Weights of a small mixture-of-experts language model, trained from scratch on English Wikipedia: 3019 steps.
Below are experts of layer 4 (counted from 0) of a mixture-of-experts language model. Rows are named router (the router's row for the expert), down (a neuron's output weights, with its number) and show model dimensions 0-255. Each number is 128 + 24 x the weight over its row's rms, rounded and kept within 0 to 255.
Before each expert's rows: "comes before" lists some tokens at least twice as common just after its tokens as in all text. This comes from a sample of Wikipedia text that the model never trained on. Tokens count by the router's weight.

# expert 129
comes before: " the", " a", " to", " that", " his", " him"
router [143 108 184 138 135 135 142 147 166 114 124 116 188 119 100 145 140 163 176 102 133 151 100 101  98 150 118 126 176 114 113 155 135 127  99 169  92 169  98 144 128 121 159 102 116  85 111 124  97 171 107 153 111 136 106 115 118 129 108 134 137 146 147 106 154 107  97 101 160 125 122 153 111  94  97 139  91 118 143 111 116 103 100 144  90 163 188 143  84 130 133 119  83 117 158 115 112 116 152 145 135 144 102 124  93 112 149 128  97  96 132 121 153 114 146  74 125 129 134 119 148 145  90 144  89 112 107 152 113 147 114 101 100 108 121 157 140 127 136 160 137 128 140 104 120  88 138 115 125 111 147 124 134 131  93 136 149 127  95  94 166 165 145 101 130 140  98 123 123 168  90 176 154 135  63 107 113 158 114 133  97 149 149 126 108 107 101  96 115 119 124 150 111  90 118 170 111 109 154 163 147 124 146 146 100 152 135 156 178 159 160 113 136 117 137 150 130 149 152 163 167 120 130 141 117 109 142  83 119 174 130 135 154 159 123 143  85 124 129  93 145 130 118  95 138 103 104 139 136 112 148 168 154 136 133 146]
down0 [131 170 114 119 141 101 147 132 146 107 133 127 138 114 153 118 114  95 142 102 121 146 126 132 144 104 144 130 136 114 132 160 113 124 117 161 182 110 174 136  65 134 124 143  81 117  87  98 106 139 163 140 133 138 173  87 167 150 139 132 125 118 120 155 142 129  99 116 108 150 136 110 143 124 119 117 120  95 143 116 122  80  80 111 111 114 124 109 148 107 117 152 104 159 157 130 131 100 154 160 156 121  98 103 120 124 122 167 163 110  96 111 136 195  90 102 147 118 122 142 113 148 137 132 128  88  76 148 134 165 142 117 114 135 124 174  93 112 136 128 134 150 118 114 129 184 118  63 111 120 111  93 115 154 116 126  83  69 142 145 115 163 171 113 109  61 144 156 133 154 188 136 135 126 101 133 171 141 114 117 119 107  88 137 132  99 108 123 123 135 128 141 116 112 143 122 135 108 131 143 126 138 110 126 147 138 115 124 147 140 111 101 106 158 140 178 113 106 135 104 100 105 101 121 112 112 133 134  88 145 173 105 113 129 152  97 172 124 154  91 121 107 130  89 138 155  75 168 134  84 137 107 133 159 117 121]

# expert 230
comes before: "s", ".", ",", " of", " and", " is"
router [144 126 182 122 111 162 184 142 176 148 132 105 161 125 111 163 117 164 130 118 128 157 137 105 119 179 105 154 155 127 144 137 131 114 113 147 101 178 135 123 140 109 140 109 150 125 106 108 111 159  96 136 104 115 114 108 125  82  99 161 109 141 114 118 193  91 118 127 171 128 130 132 107 135  98 166 101 129 159 161 108 143 118 130 122 139 143 140 116 137 126 119 101 110 145  89  84 110 141 152 188 122  99 115 105 139 151 142 111 119 191 130 150 129 139 106  99 148 118 121 166 155 128 121 116 109 118  99 106 160 130 108 112  91 148 131 136 105 140 114 128 125 154 117  84 115 114 163 124 125 125 114 129 154 127 171 189 105 103  92 130 154 174 136 140 144 116 156  68 147 118 146 183 146 128  84 126 156 128 190  94 136 164 112 109 129  97 102  89 129 131 137  68  95 164 126 104  87 136 139 147 156 132 134  83 114 118 150 161 138 134 135 162 112 133 142 151 151 134 115 149  98 120 166 127 120 150 122 126 123 127 146 131 149 102 152 133 138 174 100 145 129 131 135 116  91 107 109 148  92 146 135 137 138 126 148]
down0 [173 144 100 128  90  98 142  92 167 141 149 128  96 153 148 128 163 145 185 135 109 185 105 124 150  82 123 141  79 113 109 169 108 109 128 147 101 139 122 105 108 137 142 128 101 108 150  98 145 125 150 120  82 130 145 148 108 153 114  93 126 131 133 141 119 120 112 131 110 136 105 159 152 142 172 158 122 174 127 107 106 170 131 114 157 156 134 117 112  97 191 140 154 184 110 105  95 103 108 156 114 126 141 100 136 104 143 119 102 129 114 138 121 116 137 123 106 142  95 133  97  85 101 131 118 141 128 130 153 141 147 144  93  84 139 110 135 155 148 149 128 155 130 112 128 102 130  85 140 117 133 134 140 160 122  90 147 160 152 104 145 166 144 128 128 196 119 118 132 128 144 170 120 136 179 128 118 104 131 163 182 110 141 177  38 124  91 156 141 128 167 105 102 136 113 130 126 157 136 144 153  88 107 122 158 117 145 147 139 122  97 110 113 124 132  95 142 146 102 121  88  92  95 146 144 126  89  89 160 108 136 130 138 119 129  93 128 135 138 131 146 145 134 141 139 146 137 108 136 107 118  89 120 123  96 130]

# expert 238
comes before: " |", " \"", ":", " —", ";", " /"
router [163  99 129 129 125 140 164 126 127  68 109  98 149 134 131 126 119 139 161 125 135 123 124 125 123 130 101 113 140 141 172 141 165 138  97 147 123 138 111 136 124 117 110 125 145 141 131  84 112 130  92 126 131 116  67 126  98 100 126 142 129 128 120 124 175 103 130 126 158 111 124 168 113 112 124 126 108 150 147 129 128  87 122 121  96 165 142 157 113 118 126 157 134  99 137 112 118 116 165 130 154 124 119 124 111  77 149 146  85 108 141  96 135 122 158 106 149 141 137  76 116 126 118 139 110 134 137  94 131 173 162 114 114  78 132 157 126 137 164 122 136 158 146  90 107 116 114 176 134 123 116 121 123 122 100 155 168 140 127 115 123 144 141 119 167 142 112 104 103 134  99 167 176 168 140  77  96 152 151 147 102 146 123 119 132 105 108 121 116  99  97 126 109 104 139 133 106 108 167 147 175 132 173 120 101 100  92 186 143 113 199  97 137 105 140 169 123 124 154 152 164  82 121 152  62 101 167 138 149 180 104 158  92 129 128 159 106 114 136 122 125 129 131 128 166 128  99 127 154 103 152 183 136 166 139 140]
down0 [148 145 113 143  84 104 163 144 127  91 111 157 129 142 109 121 121 136 107 106 148  75  89 143 144 177 134 181  73 128 109 110 119 100 134 142 128 129 134 161 128 122 159  76 151 141 155 125 169 129 170 154 128 136 149 131 147 112 140 153 119 127 150 139 119 150 156 157 149 102 113 123 133 158 162 130 142 137 129 146 174 165 144 110 118 159 102 123 137 123 172 116  99 123  84 119 132 147 113 122 148 127 114 124 157 153 106 116 127 124 150 114 152 133 149 146 123 118 114 139 121 145 129 148 157 100  76 152 100 170  90 106 118 154  91 150 140  79 137  90 149 112 188 152 116  98 111 124 122 192 147 147 159 155 170 129 130 172 118 135 135 137 184 170 116 118 115 128  96 145 138 129 139 127 122 127  81 119  99 125 149 133 160 116 119  99 124 108 128 137 120 131  87 116 142 142 126 161 176 112 110 135 173 128 113 154 149  81 193 132 160 131 102 124 117 153 147 100 123 166 146 125  73 118 171 143 158 125 133 122 114 144  99 142 166 118 112  77 154 147 150 119 120 154 119 109 137 107 137 116 137 136 145  78 131 142]

# expert 150
comes before: " the", " a", " first", " his", " season", " second"
router [166  90 161 116 157 139 160 148 179  87 114 114 167 141 103 121 114 153 148 113 175 163 118 112 106 158 111 105 136 113 123 156 148 139 102 141 128 166 103 129 118 113 109  94 138 106 106 116 111 142 106 116 133 117 100 127 117 106 120 124 124 141 156 107 115 112 134 116 137  98 130 167 106 128 125 161 102 131 115 131 105  75 122 144  98 148 145 148 119 171 122 142 121 102 128 130 115 134 136 118 134 138 125 125 142 141 175 135 111 128 142 112 165 114 157 107 129 106 124  70 120 190 116 157 106 109 138  91 127 157 123 110 128 113 131 148 148 118 141 163 130 151 154 119 111  88 109 141 111  71 182 140 166 166  96 136 145 117 103 101 186 137 162 104 137 134 112 168 118 141  95 177 134 150  99  99  79 151  94 131  99 165 177 114 106 105 112 117 140 118 118 157  96 118 117 143 123  94 172 136 157 144 151 134 110 150 113 129 151 173 140  78 158 103 160 136 143 146 172 189 161 100 161 130  85 114 143 117 103 165 105 171 132 135 110 143 128 125 102 121 133 163 125 104 128 113 131 118 146 109 131 160 147 137 173 134]
down0 [196 111 159 130 147 107 115  96 146 121 134 140  98 147 143 122 102 118 106  99 122 151 150  96  98 134 155 136 114 136 120 139 131 114  56 118 149 125 159  97 107 133 137 113 157 163 115 129 106 197 158 122 140 104 126 165 128 157 114 121 156 160 110 118 139 150 141 115  98  99 110 119  63 117 138  69  97  77 149 134 108  69  87 146 142 142 108  92 101 137 120 106  97 147 105 128 147 139 124  81  82 126 136 103 101 134 140 131 114 111 115 143 151  86 128 114 126 126 124 113 101 111 156 126 118 120 139 122 141 102  78 132 161 153 124 116 153 151  97 124 109 152 136 141 149 121 130 115 145 120 107  85 164 122 151 116 136 130 132 115 140 143  98  88 111 124 130 143 172 121 156 134 125 160 153 124 142 110 169 132 143 152 130 164 125 109  97 133 134 149 159 107 139 144 143 120 118  87  97 131 117  91  94 103 120 130 133 120  55  83  97 120 117 128 143 126  71 110  99 142 105 153 157 129 142 166 127 106 156 157 134  94 127  88 154 104 114 135 105 124 141 163 128 109 137 132 112 123 177 167 122 106 105 101 137  87]

# expert 86
comes before: " of", " are", ",", " were", ".", " and"
router [132 118 172 122 132 149 165 145 159 101 103 100 190 129 122 131 111 150 135  93 137 151 112 110 117 160 105 166 148 160 151 144 152 160  98 138 108 143  91 134 137 125 130  88 181 109 119 101  83 142  81 150 104 123 111 105 118 114 102 168 117 119 130 129 158  93 125  98 170 122 111 153 115  93  96 151  93 133 168 123 118 120 122 136 141 164 166 145 117 157 124 150 113 129 149  99  81 128 144 147 164 126  90 112  71 129 134 165 118 129 146 121 114 105 149 103 115 134 125 105 141 129 116 130  97 103 106 137 106 143  98 106 118 107 140 135 153 124 145 134 150 127 159 113 102  95 105 126 119 109 143 121 134 129 118 165 158 118 125  94 153 121 118  99 125 153 112 145 112 130 105 147 167 144 107  94 137 179 138 138  77 120 160 101 124 149 107 131  86 115 116 130  96  82 161 172  85  96 144 147 153 143 127 159  89 132 113 133 158 143 160 109 132 102 134 160 116 180 166 148 161 108 145 130 114  98 158 105 116 159 137 109 122 158 130 147  96 139 160  72 141 120 111 105 120  88 138 117 131  60 144 129 146 162 141 115]
down0 [142 130 120  86 110 125 168 109 147 186 126 137  84  98 124 167 111 172 139 113 136 144 113 140 114 127 126 120 134 151 172  59  68 139 133 151 159 143 126 135  98 102 169 134 113 106 117  84 133 165 124  89 129 154 107 156 117  88 131 129 113 140 138 167 137 115 101 138 117 118 191 129  96 151 120 137 130 172 105 109 106 135  87 130 151 137  98 154 164 151 145 146 151 136 113 123 129 125 132 136 136 111 130 161 117 177 164 116 133 120 110 129 102 106 102 123 123 127  91 128 142  92 105 137 157  79  97 141 137 153 131 154 150 126 138 113 121 165  90 163 103 157 154 134 105 175 133 154 168 138 135 141 154 142 108 119 164 112 137 131 145 119 131 138 139  94 116 141 130 128 127 152 141 115 127 143 144 107 151 135 150  75 133 142 114 128 108 127 129 121 151 142 106 142  90 139 115 179 132  73 108 178 155 130  95 111  91 142 154 130 105 106 130 138 104 126 133  90 143 127 104 116 124 119  98 114 115 162 114  97 169 143 131 132 131 136 132 139 158 141 104 124  90 154 170 189 120 110 155 120 138 158 160  50 112 102]

# expert 124
comes before: ",", " |", ".", " (", " in", ")"
router [141 103 209 131 145 117 139 134 146 129  86 108 171 139 105 141  97 132 132 134 175 143 105 103 111 168  92 114 157 119 100 115 170 156 106 135 131 168 119 119 117 132 163  71 140 123 132  91 141 159  80 161  98  99 114 108 142 100 109 153 132 147 127  93 163 102 121 128 141 138 137 134 122 125  78 152 106 166 108 155 141 119 102 133 131 154 143 160 120 118 130 142  96 100 158 123 127 103 135 123 173 118 141 132 112 101 136 154 118 133 183 118 156 147 151  92 119  99 140 111 157 147 141 135 107 110 145 125 147 146 116  96 110  96 154 139 120 128 147 117 156 110 160 129  98  85 122 166 114 116 112 119 150 127 125 156 194 141 108  83 115 140 140 109 119 131 108 135 102 148 115 161 135 173 111 134  85 174 126 141 105 130 171 114  85 124 119 103 123 105 109 147  73  62 130 158 103  75 155 161 138 160 149 144 108  97 101 141 145 126 131 143 161 109 149 156 133 135 139 134 162 125 129 116 114 107 152 128 149 144 159 144 153 136  97 127 117 105 142 106 145 123 100 132 138 111 127 159 140  80 159 154 162 152 148 132]
down0 [127 117 164 148 149  95 135 138 118 152 126  97 125 176 167 130 124  99 126 136 111 167 125  98 123  77 117 121 116 116 124 111 149 124  95  94 129 146 149 121 117 147 114 114 118 139 148 139 154 150  92 159 100 146 129 145 146 130 133 123 115 135 152 123 118 127 124 119 147  93  98 101 133 117 166  99 172  97  97 111 141 139 100  89 101  94 130 150 138  90 107 111 101 155  87 141 137 155 118 118 141 126 106 133 161 122 124 136 114 162 187 118 176 108 131 144 132 150 135 127 116 139 136 151 129 219 154 143 114 101 112 118 147 152 134  91 102 113 105 136 143 131 144 140 111 120 125 138 126 104 105 122 130  95 139 138 130 111 165 116  45 140 143 112  87 126  91 111 134  91 165 135 127 141 121 132 105 119 126 179 132  87 150 115 114  87 140  86 147 118  97 150 104 100  89 131 101 133 133 160 135 170 118 146 143 125 157  90 132  88 142 114 165 102 116 151 121  75 136 157 150 158  96 115 117 123  99 102 115  74 163 104 114 173 175 138 102 140 116  89 128  89 125 111  82 131 101 146  91 121 142 111 123 142 141  89]

# expert 88
comes before: " by", " to", " in", " that", " the", " as"
router [144 101 170 133 140 148 148 163 177 119 117 117 185 125 107 137 136 152 160 124 159 133 117 119  93 167  95 132 156 130  94 182 140 130 111 155 100 155  82 142 133 114 143 116 164 115 103 124 114 175 103 122  98 137 105 116 105 111 102 142 142 169 126  97 153 110 106 113 161 113 140 155 117 102 111 145 101 120 161 123 131 104 106 138  83 157 166 147 121 111 120 146 113 122 156 122  98 124 156 150 139 140  97 113  70 107 136 174  90 135 145 122 147 135 153  83 125 147 139 107 152 159  90 155  94 120 116 148 119 174 141 126 103 122 121 146 133 160 129 160 139 164 124 122 125  91 144 128 132 110 158 116 113 119 105 133 148 147 115 113 166 134 134 107 112 119 131 146 103 137  73 140 169 158  88 100  98 157 121 153 107 136 147 119  98 108  96 103  92  97 133 162 105 120 174 156 124 123 136 186 167 117 144 162  82 134 136 150 163 149 167 117 135 115 147 170 141 163 144 158 150 131 128 126 120 111 156 105 120 180 134 148 121 159 124 146 104 117 171 118 149 145 120  96 111 112 121 126 121 105 128 170 155 149 126 177]
down0 [195 140 158 126 124  92 123 127 129 113 130  99 124 144  83 151 122 148 170 130 121 134 127 110 139 112 175 143 158 115 107 112 125 125 111 134 142 102 130 136 106 132 149 194 130 156 169 164  93 129 153 100 125 147 128 155 111 166 125 124 106 121  96 106 118 142  90 147 127 123 128 123 128 111 133 106  66  81 105 120 110 101 125 126 104 116 139 151 129 144 122 131 110 146 135 119  89 103 109 130 151 154 137 142 134 139 157 132 158 121 118 135 121  81 106  88 135 131 110 123 160 166 146 111  51 105 145 156 145  96 109  77  93 130 166 168  97 120 123 115 123  97 134  94 113 163 123  83 119 135 145 174 104 150  88 128  70 148 117 143  82 127 126 119 170 127  78 124 158 139 170 128 158 124 134 149 152 129 108 155 145 134 118 146 142 102 131 159 105 126 154 132 131 141  86 105 176 124 154 137 131 139 124  83 101 136 127 144 164 128 117 155 164 165 149 132 118 117  95 131 159 107 161 181 118 137 123  73 122 108 100 104 112 100 158 131 126 147 139 117 111 120 139 149 121  92 101 107 155 110 129 111 152  82 133 137]

# expert 116
comes before: ".", " in", ",", " of", " for", " with"
router [131 117 177 116 149 137 127 154 161 130 124  91 164 127 112 131 108 151 131 105 148 155 124 110 113 147  88 148 156 118 126 135 187 128  79 129 130 147 121 148 131 129 121 113 194 140 123 116 100 144 116 134 133 125 117 110 109  64 136 174 152 162 129 100 162 117 143 119 162 116 112 150 128 108 114 157  90 141 112 159 114 127 125 127 127 161 137 148 129 122 123 133 143 110 123  88  74 105 173 130 157 142  87  88 126 119 148 126 106  98 195 125 163 132 174 106 129 121 144  94 160 160 118 139 101 118 137 121 125 127 133  96 124 111 126 114 139 114 161 151 146 165 146 145  73  86 129 147 130 118 127 123 139 159 132 150 149 153 106 109 169 154 135  87 139 137 141 163  82 129 108 154 147 162 105  94 125 171 116 143  94 142 186 103 119 118 104 134 100 133 109 147  86  97 142 147 127 101 140 152 127 137 128 129  96 154 113 123 168 135 158 102 156  86 176 174 117 178 156 143 158 125 127 127 103 120 150 121 100 163 132 147 120 130 103 145 131 127 153  93 141 139 120 132 126 109 135 158 154  80 156 167 121 170 152 148]
down8 [137 125 124 141 117  96 133 124 117 141 133 161 104 136 128 148 142  94  95 106 140 122  91 128 143 148 129 141 110 103  89 140 133 103 161 129  94 110 169 138 133 132 118 109 150 144 133 166 117 134 169 138 132 125 150 187 134 137  82 120 115 143 159 138 143 131 113  82 104 134 101 153 124 171 125 119 159  84  99 148 103 157 121 149 142  95  93 129 118 157 158  95  86 138 106 131 194 151  88 182 145 134  86 115 133 145 161  88  79  98 180 118 129 135 177 147 141 142 120 129 124 137 109 121 131 142 153 110 139 133 116 123  81 133 154 151 174 127  89 112 122 111 126 198 138 162 155 138 113 151 133  94 148 123 174 117 155 107 135 139 132 158 135 128 118 182 143 110 105 108  94 150 138 135 128 138 163 170 122 161 166  92 156 131 111 160 115 130 144 120 161 123 122 114 175 162 152 111 155 137 112 159 156 174 148 136 120 166 146  90 179 126 105 131  90 143 138 135 125  84 174 170 131 146 143 139 159 110 166 123 133 113 162 135 110 138 123 141 147 121 160 149 134 118 134 117 117  98 128 127 138 126 146 122 134 147]

# expert 205
comes before: " |", " of", " in", " by", ")", ";"
router [155  72 196 103 150 131 149 157 128 125 107  98 158 129 124 136 117 145 163 139 139 142 113 111 131 158  88 129 143 130 104 133 144 156 116 149 125 168 106 136 132 112 150 119 144 106 119  84 110 158  78 128 122 122  73 117 102 101  93 142 143 147 130  86 156  87 120 130 142 118 119 162 126 127  96 158 108 145 113 135 118 115  88 113 108 160 153 135  99 102 122 146 105  89 173 142  95 124 135 118 148 117 106 117  98 131 154 173 112 116 176 115 127 130 144  94 129 152 114 120 144 177 131 150 102 103 128 160 104 128 131  65 108  79 140 135 122 126 166 150 156 137 126 100 124 105 125 160 133 120 121 141 111 135  89 138 192 149 110 109 161 121 152 123 119 135 142 126 115 142 103 138 170 173 125 110  78 157 131 179  85 127 150 111 118  91  86 119 113 112 111 124  88 112 128 168 146 116 141 156 153 160 144 122  85 126 107 150 163 142 153 130 154 138 153 171 126 145 152 129 147 137 137 119 104 114 167 126 134 179 147 158 153  95  85 142 118 125 141 112 128 155 135 126 128  86 130 166 141  94 150 124 164 140 149 130]
down0 [121  78 134 112  91 144 144 132 107 169  25  49 139 119 119 122  98 156 123 136 133 109 110 125 131 150 104 140 126 121 151 111 106 120 181 122 118 148 155 158 134 100 103 133 160 125 128 157 172 110  98 101  95 163 124 143 133 114 128 178 108 156 138 141 108 134 152 134 138 156 108 114 145 119  92 124 150 106 167 152 141 177 113 117 156 120 119 102 133 108 104 115 111 122 120 120 142  93 137 140 136 115 128 114 135  84 125 148 136 132 118 113 133 109 133 114 127  76  92 149 184 136 135 120 136 137 117 114 113  61 136 103 120 103 101 118 118 141  58 144 138 114 107 124  94 129 130 115 106 129  94  93 129 118 133 101 163 122 142 127  92 130  98 140 117 140 112 145 126 117 167 101 146  80 139 137 139 140 132 113 141 122 175 131 101 121  93  94  98 143 110 155 134 102 131 134 108 110 156  90 138 132 100 165 138 125 160 122  87 128 144  99  90 163  91 101 131 107 133 119 159 137 160  96 171 109 130 103 113  86 148 140 152 133 120 101 136 156 142 146 128  97 161 122 114 141  94 101 140 143 114 114  97 137 153  75]

# expert 229
comes before: "s", ",", ".", " in", " of", " and"
router [117 115 185 106 112 129 169 144 160 133 137  99 183 127 111 159 115 141 150 116 137 165 127  94 120 157 108 138 184 157 125 131 144 137 105 127 124 183 112 148 135 117 137 106 165 132 118 112 114 179 118 166 120 123  94 109 143  77 119 168 127 157  97 105 178  94 125 131 165 144 110 136 124 110  85 152 104 145 117 146 125 134 102 143 117 155 155 172 105 130 118 146  85  98 158  99 103 120 139 142 193 125  90 102 111 118 151 152 122 110 168 104 149 124 165  90 100 137 109 108 177 148 142 111 114 114 117 118 104 129 133  93 135 119 155 132 159 120 162 128 131 127 151 106  94 115 114 145 129 117 105 125 147 131 124 162 187 142 101  85 126 162 124 136 156 141  99 154  70 144 117 136 167 153 111 107 123 160 119 165  84 120 171 115 100 121 102 104  89 124 128 152  80  86 152 142 112 101 153 169 154 154 146 123  92 144 109 147 171 131 140 130 171 116 140 137 125 143 144 115 165 112 134 152 126 113 150 139 127 129 141 150 119 143 101 139 129 144 151  99 146 129 122 149 124 114 114 134 158  75 140 140 130 145 130 136]
down8 [ 58 140 134 156 151 167  87 109 139 125 110 143 152 105 120  69 149 105 107  92 104 123 155 158 156 121 132 141 145 171 118  85 100 136 171  82 119 119 157 154 118 169 137 148  85 173 142 156 167 150 138 139 161 163 131 134 116 153 106 162 144 123 120  94 114 130 114 140  93 133 109 144 102  92 125 129 161  81 157 116 168 129 141 103 148 146 165 134 130 117 166 123  90 130 128 128 129 116 129 163 118  91 116  92 104 118 139 132 122 158 149 122 135 126 113 136 110 143  90 139 149 104 128  99 119 142 104 104 120 123 136 154 186 105 119 117 152 133 199 142 102  92 111 130 125 124 179 137 143 185  99 107 143 110 121 107 100 101 155 160  80  91 133 116 136 105 145 156 130 102  93  98 140 124 141 117  99 112 154 109 129 109 109  94 162 135  88 115 119 153 130 119 129 167 146 174 110 112 135 134 129 154  90 109  93 127 125 113 101 162 148 144 106 136 106 122 124 188 142 122 169 127 136 110  99 114 142 138 166 138 161 135  90 138 133 130 102 160 135 134 129 116 128 131 120 101 131 119 170 139 140 124 148 100 108 143]

# expert 68
comes before: " |", ":", " of", ")", " to", " JPL"
router [169 119 219  99 168 143 208 165 127  97 126 113 181 135 110 145 130 161 144 160 149 133 117 117 126 149  86 156 140 130 113 113 176 137  98 129 114 139 116 149 135 103 135 116 154  98 123 119 105 135 118 136 106 130 122  93 114 124 101 154 117 139 121  95 150  86 105 129 132 103 113 148 118 129 107 166 106 144 129 116 130  94 128 127 155 168 140 142 130  95 133 132 134  78 149 115 112  98 155 112 141 130 110 139 117 131 129 141 100  91 165 155 124 148 172 136 108 150 145 120 137 138 115 144 100  85 129 149 138 143 121  76 102 101 131 166 128 117 172 138 155 123 147 103 102 125 151 146 139 111 107 145 138 126 136 144 196 132 117 114 159 159 142 109 121 154 131 118 115 132 114 116 138 138 100 103  87 185 135 157  74 138 157 109 123 137  75 117 127 100 124 127  91 134 148 124 147  92 144 171 138 148 133 148  91 152 116 160 181 134 145 132 142 134 135 171 131 173 171 130 154 118 123 120  98 111 161 145 131 165 151 149 164 154 120 146 151 104 144 131 144 124 109 100 152 131 132 145 128  69 136 134 161 151 136 157]
down0 [ 92 140 141 109 128 151 107 113  72 120 123 129 139 119 143 150 144 165 150 136 128  85 108 120 130 122 159 120 130 122 135 112 104 156 133 100 139 162 186 165 176 155 162 172 107 158 127 112  99  85 141 149 123 184 125 141 138 130 111 169 136 151  61 110 135 148  92  72 126 130 135 103 148 124 118 134 143 124 143 133 127 110 173 147 135 138 118 174 117  96 121 107 160 140 102 104 174 114  78 102 117 118 126 122 149 182 140  78 133 148 130 128 122 154 116 126 146 123 167 134 167 139 131 158 132  86 139 164 118 129 126 103 170 104 129 156 137  95  91 125 130 132 103 186 132 128 129 120 138 126 106 120  95 155 138 106 110 126 138 141 121 137 165 157 127  99 144 160 136 108 140 137 144 130 118 130  83 101  96 148 137 100 160 112 134 159 148 133  92 149 142 123 121 162 100 182 160 125 157 121 104 126 173  95 156 104 108 123 142 127 147 125 126 163 135 113 138 140  91 136  76 126 130 151 110  93 140 143 144 163 104  91  89 146 102 152 147 137 159 125 160 144 150 181 136 108 130 164 113 160 142 104 119 113 143 136]

# expert 119
comes before: ".", ",", " of", " and", " in", " were"
router [146 121 191 135 128 137 143 154 158 122 116  93 186 142 120 142  99 153 124  87 154 155 112 107 121 169  97 168 172 147 136 126 159 127  94 133 106 141 102 130 152 119 131  93 161 131 115  93  93 147  89 163  98 109 124  94 123  90  87 162 134 139 111 112 169  80 140 120 188 121 115 147 105 108 114 148  98 130 137 120 132 118 130 126 118 147 141 154 106 156 124 135 124 109 141 100 102 107 145 153 186 124 102 109  80 132 143 140 120 137 184 125 136 129 156 105 125 110 117 106 153 151 100 118  91 112 110 134 111 152 129 104 119 112 155 134 146 117 165 127 159 133 145 112  99  90  93 150 119 102 133 127 134 134 152 149 178 142 113  95 139 135 127 115 132 126 117 150 109 130  89 155 150 161 105 112 120 181 126 148  75 120 160  99 120 146 106 129  86 105 108 127  88  91 160 171 101  93 140 153 155 126 134 143  80 122  96 149 160 144 168 116 160 100 141 155 116 194 141 133 155 127 136 138 108 105 158 119 133 139 134 124 126 161 113 137 143 130 147  97 138 134 106 129 113 102 134 134 150  72 155 131 132 163 138 147]
down0 [133 132 128 109  98 121 158  78 153  80 144 137 192 110 102 145 159 155  90  96 108 118 134 140 139 111 155 127  81 128 166  94  96 101 135 156 107 107 133 154 138 111 136 103 160 139 153 131 134 131 113 109 117 138 170 139 148 119 136 163 130 133 128 130 138 115 107 133 127 135 161  98 121 140 133 178  88 142 155 108  98 175 122 131 154 146 143 109 128 149 135 118 120 106 151 142 121 157 116 132 119 132 151 136 116 179 100 111 148 183 118 118 144 169  76 134 141 129  70 108 144  97 161 118 112 104 138 172 154 115 115 116 127 108 101 139 113 150 140 145 154 144 109  77 105 162  99 152 135 113 135 184 139  94 152 149 159 131  83 158 145 113 158 126 110 123 127 127 159 157 117 116 143 142 164 140 108 135 120 131 124 116 132  82 148 123 149 162 119 210 168 135 146 133 129 192 142 181 135 120 116 138 137 137 147 175  95 109 151 181 126 138 122 149 154 137 159 107 153  98 134 117 145 141 154 159 134 149 108 104 119 137 108 158 125  96 135 129 154 131  78 134 147 124 148 130 109 115 147 123 140  79 138  96 127 123]

# expert 148
comes before: "s", " is", ".", " was", " has", " are"
router [156 128 233 105 157 137 187 142 142 140 129 120 170 121 119 156 138 168 153 122 151 119 130 119 115 159 100 130 154 147 122 127 150 135  99 121 102 155 111 133 144 100 140 120 178 114 105 130  83 156 108 137 104 130 115  96 118  90 108 160 109 135 126 111 195  94 113 116 129 114 108 135 101 109  87 155  99 144 155 141 125 132 126 144  98 152 131 135 100 134 132 137 100 100 126 121  93 132 155 162 200 128 103 125  96 133 157 131  99 109 147 121 157 132 151 121 108 140 111 119 152 129 104 132 125 106 131 123 108 142 153 121 124 112 156 152 149 124 156 146 144 129 148  96  92 121 117 127 105 113 125 127 147 134 140 143 172 111 116  85 154 163 171 130 160 148 122 138  76 128 115 147 177 158  87  94 115 183 121 159  89 156 154  90 115 140  92 103  95 116 148 131  89 122 153 156 138 104 162 160 137 138 138 144  84 144 121 170 171 139 138 109 145 124 137 167 128 144 153 121 156  82 134 156  99 124 158 140 115 115 130 130 122 148 116 124 133 115 161 115 177 119 122 138 156 103 106 130 116  83 133 133 140 125 145 146]
down0 [ 67 116 124 161 166 145  37  86 110 167 116 108 162 126 123 116 117 127  97 129 142 116 149 139 112 146 152 156 162 167 138 131 144 143 118 106 138 133 105 108 145 119 117 115 143  82 175 152 143 105 110 136 122 117 116 126 136 123 120 109 152  78 121 176 131 132  97  80 152 128 134 127 145 168  87  98 111 118 136 115 146 111 134 166 113 104 145  91  91 123 163 121 147 156 141 119 143 136  86 101 110 114 170 106 140 148 136 100 122 127 119 104 119 152 129  91 128 127 149 153 152 189 104 131 111 137 109 139 135 126 130 104 101 121 109 155 165 137 158 120 127 115 119 138 166 124 171 103 128 106 172  98 150 105 138 140 124  76 127 124 139 115 138 120  93 134 130 133 112 148 107 106  95 118 106 120 148 146 145 112 111 150 102 127 135 136 144 135 167 118 130 151 111 117 118 128 141 154 134 120 144  75 145 144 122 116 127  77 114  96 135 123 102 110 168 127 145 142  83  94  90 128 121 138 116 102 156 104 155  78 134 103 112 155  75 135 124 115 110  69  92 131  95 131  97 131 169 137 108 135 113 128 111 196  84 135]